Experts of a small language model: 64 GeGLU neurons an expert, 4 picks a token.
Below are experts of layer 3 (counted from 0) of a mixture-of-experts language model. Rows are named router (the router's row for the expert) and show model dimensions 64-95. Each number is 128 + 24 x the weight over its row's rms, rounded and kept within 0 to 255. Numbers have three digits each.
After each expert's rows: a language model's description of what the expert responds to; "gets" lists some tokens that make up at least twice as much of what it gets as of all text. This comes from a sample of Wikipedia text that the model never trained on. Tokens count by the router's weight.

# expert 54
router:148102065128121101140111132130108108119128138101157123137179126091107124135126135115124155155130
What it handles: Inner word pieces after a consonant (p, ar, ac) in foreign names, and table row-ending bars and line breaks.
gets: " |\n", "\n", "p", ".\n\n", "ar", "ac"

# expert 20
router:143113126162111130111084111129134123107157126126139132070129111108106131131172136134135155144120
What it handles: Row-ending pipes, percent signs, colons and words like World, most, Summer, Europe in census data, time zones and results tables.
gets: " |\n", ":", "%", ".", " \"", "\""

# expert 0
router:139148133120188132160150125154080113138150146133125137092127145130108157100095142155102141125134
What it handles: Past participles and reporting verbs after was/is (said, published, described), plus table cell bars, list dashes and mid-word pieces like et.
gets: " |\n", "-", " had", " is", " have", "ed"

# expert 42
router:142094112137119152143153095148116086161124108121137184139162167149100111138133151126177163144084
What it handles: Commas, and, slashes, and institutional words like University, City, Political, District in lists, party tables and succession boxes.
gets: ",", " and", "–", " University", " /", "/"

# expert 10
router:103136115129103146108123128125099118102133101186117162116122146124127108129120156148114161117127
What it handles: Spaces before numbers in table cells and early subword pieces of split words, e.g. p-end-ant, non-native, comp-aring, explo-itative.
gets: " ", " as", " also", "20", " later", "_{"

# expert 1
router:091105105149108141115102100171105135119135144142168137127111094118157124104160123118133139113128
What it handles: Line-initial hyphens opening bullet items in lists, infoboxes and See also sections, plus closing parentheses before line breaks.
gets: "-", "\n", ";", "The", "==", ")\n"

# expert 29
router:134137086116150089108117158173122114098152097102124124122164179157141119098122131133111156164165
What it handles: Early tokens after a title line, such as of, by, the, It, its, They, in opening definitional sentences and noun phrases.
gets: " the", "th", " It", " its", " He", " a"

# expert 34
router:110100130151150115104137115154064147122147071151152175161149120105127160093158143118117140143080
What it handles: Sentence-final periods, table pipes, and "as" after verbs meaning serve or function as (operates as, held as), also an, there, where.
gets: ".", " as", " an", "0", "===", "00"

# expert 59
router:107123111090104136110115116128114115157157126112133159164105157128137171195133196138120147160098
What it handles: Prepositions of, to, into and in after nouns, percentages or verbs, such as removal of, 24% of, lost to, from 25 to 44.
gets: " of", " to", " in", " with", " into", " all"

# expert 57
router:098063102114102122145136086183101138096089154153148141172121144113104144131146158107165186154144
What it handles: Words and marks that open a phrase or clause, such as as after such, including, due, opening parentheses, quotes and heading markers.
gets: ".", " (", " |", ".\n\n", " \"", "=="

# expert 31
router:138097103127140125133105122140093139108139130141167157115138167129099125116118120154114151115076
What it handles: The word that after verbs like show or considered, which after in, and sentence-final periods, plus year endings after 19 or 20.
gets: " |", " that", ".", ".\n", " and", "ly"

# expert 36
router:132108089155136130110100132119085103142106130123095093157164151118121108120109137115132132145146
What it handles: Articles and pronouns opening a phrase after a quote mark, dash or period, such as a, He, one, each, another, Co.
gets: " a", " he", " He", " one", " is", "l"

# expert 5
router:129114109118134125146097087133130114150126169110141153111134158146095132130147167140133140117070
What it handles: Head nouns closing a noun phrase in names or descriptions (Records, League, station, project, footballer), verb-final s (builds, owns), spaces in tables.
gets: " ", "s", "–", "\"", "on", "00"

# expert 4
router:131163106105128095099126119142044142124156126105117165115142122135100125080139165147126155140143
What it handles: Possessive 's and his/her, prepositions like in, from, near, between, and item numbers opening table rows or dates, e.g. 3., 18 November.
gets: " in", "'s", " his", "3", " from", "-"

# expert 22
router:107102150116127116115079146159102116139133128157136155104161145154155144107168177169155149147115
What it handles: The preposition with after verbs (sang with, awarded him with) plus middle pieces of names and taxon words, e.g. Panc-rustacea, Đur-đ-ević.
gets: " with", "a", "ing", ")", "man", "ist"

# expert 55
router:152138118137122116056156119175056131154112092134132162121133117155141128112167132151108171125093
What it handles: Verbs and prepositions of origin or history like was, from, came, took, originally, especially in etymology phrases such as derived from.
gets: " was", " from", " ", ":", " is", " were"

# expert 63
router:095117109110112139115119136130104137132149134102110126123144171144119159124187162113127101129115
What it handles: The word and joining two names or adjectives, such as Zach and Jake, plus but and although, and pieces inside capitalized names.
gets: " and", " but", "f", " In", "ol", "In"

# expert 53
router:128137093101151120113087092134109134101160097124126160082177195159184145115147109080094146128149
What it handles: Nouns following the, his or early, especially time words like years, end, until, few, and nouns such as band, settlement.
gets: " of", " for", " years", " end", " until", "th"

# expert 18
router:123143082094124099118128097136091120120164126121131126136136153137145111092122102117125151117148
What it handles: Bare spaces, the, of and digit pieces just before numbers in dates, tables and headings, such as 2021:, 3 September, 1280.
gets: " ", " the", " of", "19", "20", "21"

# expert 61
router:147150101142103130129116136140084141095131125110139144084153124143110142159141161156128139146129
What it handles: Prepositions in, with, of, for and the ampersand inside place descriptions, titles and institution names, like University of, town in.
gets: " in", " with", " of", " and", " for", ":"

# expert 58
router:127114113135161134115125143137077082099148121131159158119129107116157163131140162122108165112153
What it handles: Infinitive to and modals like would, can, should, will, plus commas between author names and years in citations, e.g. Heller, 1924.
gets: " to", " the", " on", " that", " not", " would"

# expert 60
router:121131131133113180095123133131067167130140105095120168128133165072118138136175174169123172124103
What it handles: Vowel-rich pieces inside names and adjectives, such as ah, ina, iy, ish in Jewish or Scottish, plus that and this.
gets: "a", "i", "y", ":", " that", "it"

# expert 3
router:159117101143127128109129143106093170129121142142180133106080082118124161159143136114141145147091
What it handles: Digits, years and counts in lists and tables, plus quantity words after a, such as 1562, six, a number of.
gets: " a", "10", " at", "15", "2", "5"

# expert 23
router:123113085124149120167124113195073122134087128093143150098106160122115117095181190152151145145094
What it handles: Words like or, a, in, and job titles (Director, Minister, Secretary), plus decimal points in coordinates and tables, often in Indian film articles.
gets: " a", "or", "18", " The", "er", " his"

# expert 47
router:134132104140130106117099102142109136130148105117053189154121124116115139145136171136098143155093
What it handles: Short letter pieces inside words and names, notably up in duplicate, supple, upset, plus foreign letters, URLs and table pipes.
gets: " |", "y", "al", "z", "o", "er"

# expert 51
router:124090090088127154116086149167080127100144100132159141106150109110110113116154154108135152135136
What it handles: Line breaks, sentence-ending periods with paragraph breaks, and pipe-plus-newline closing table rows, in lists, tables and infoboxes.
gets: ".\n\n", "\n", " |\n", ".", "|", "=="

# expert 33
router:117123100098131164129125106173113126120146127140180151109143156171120129122139148102128138142089
What it handles: Commas after names or appositive phrases, and connectors like and, or, for, dashes and semicolons that link list items or clauses.
gets: ",", " and", " for", ")", ";", "),"

# expert 2
router:118137087158140126057109132143127122133133122145132135146124105131137127132131127131121172117156
What it handles: Prepositions and sentence-opening words like at, there, However, In, As, was, mostly in footballer club-career biographies.
gets: " at", " was", "is", "at", " In", " only"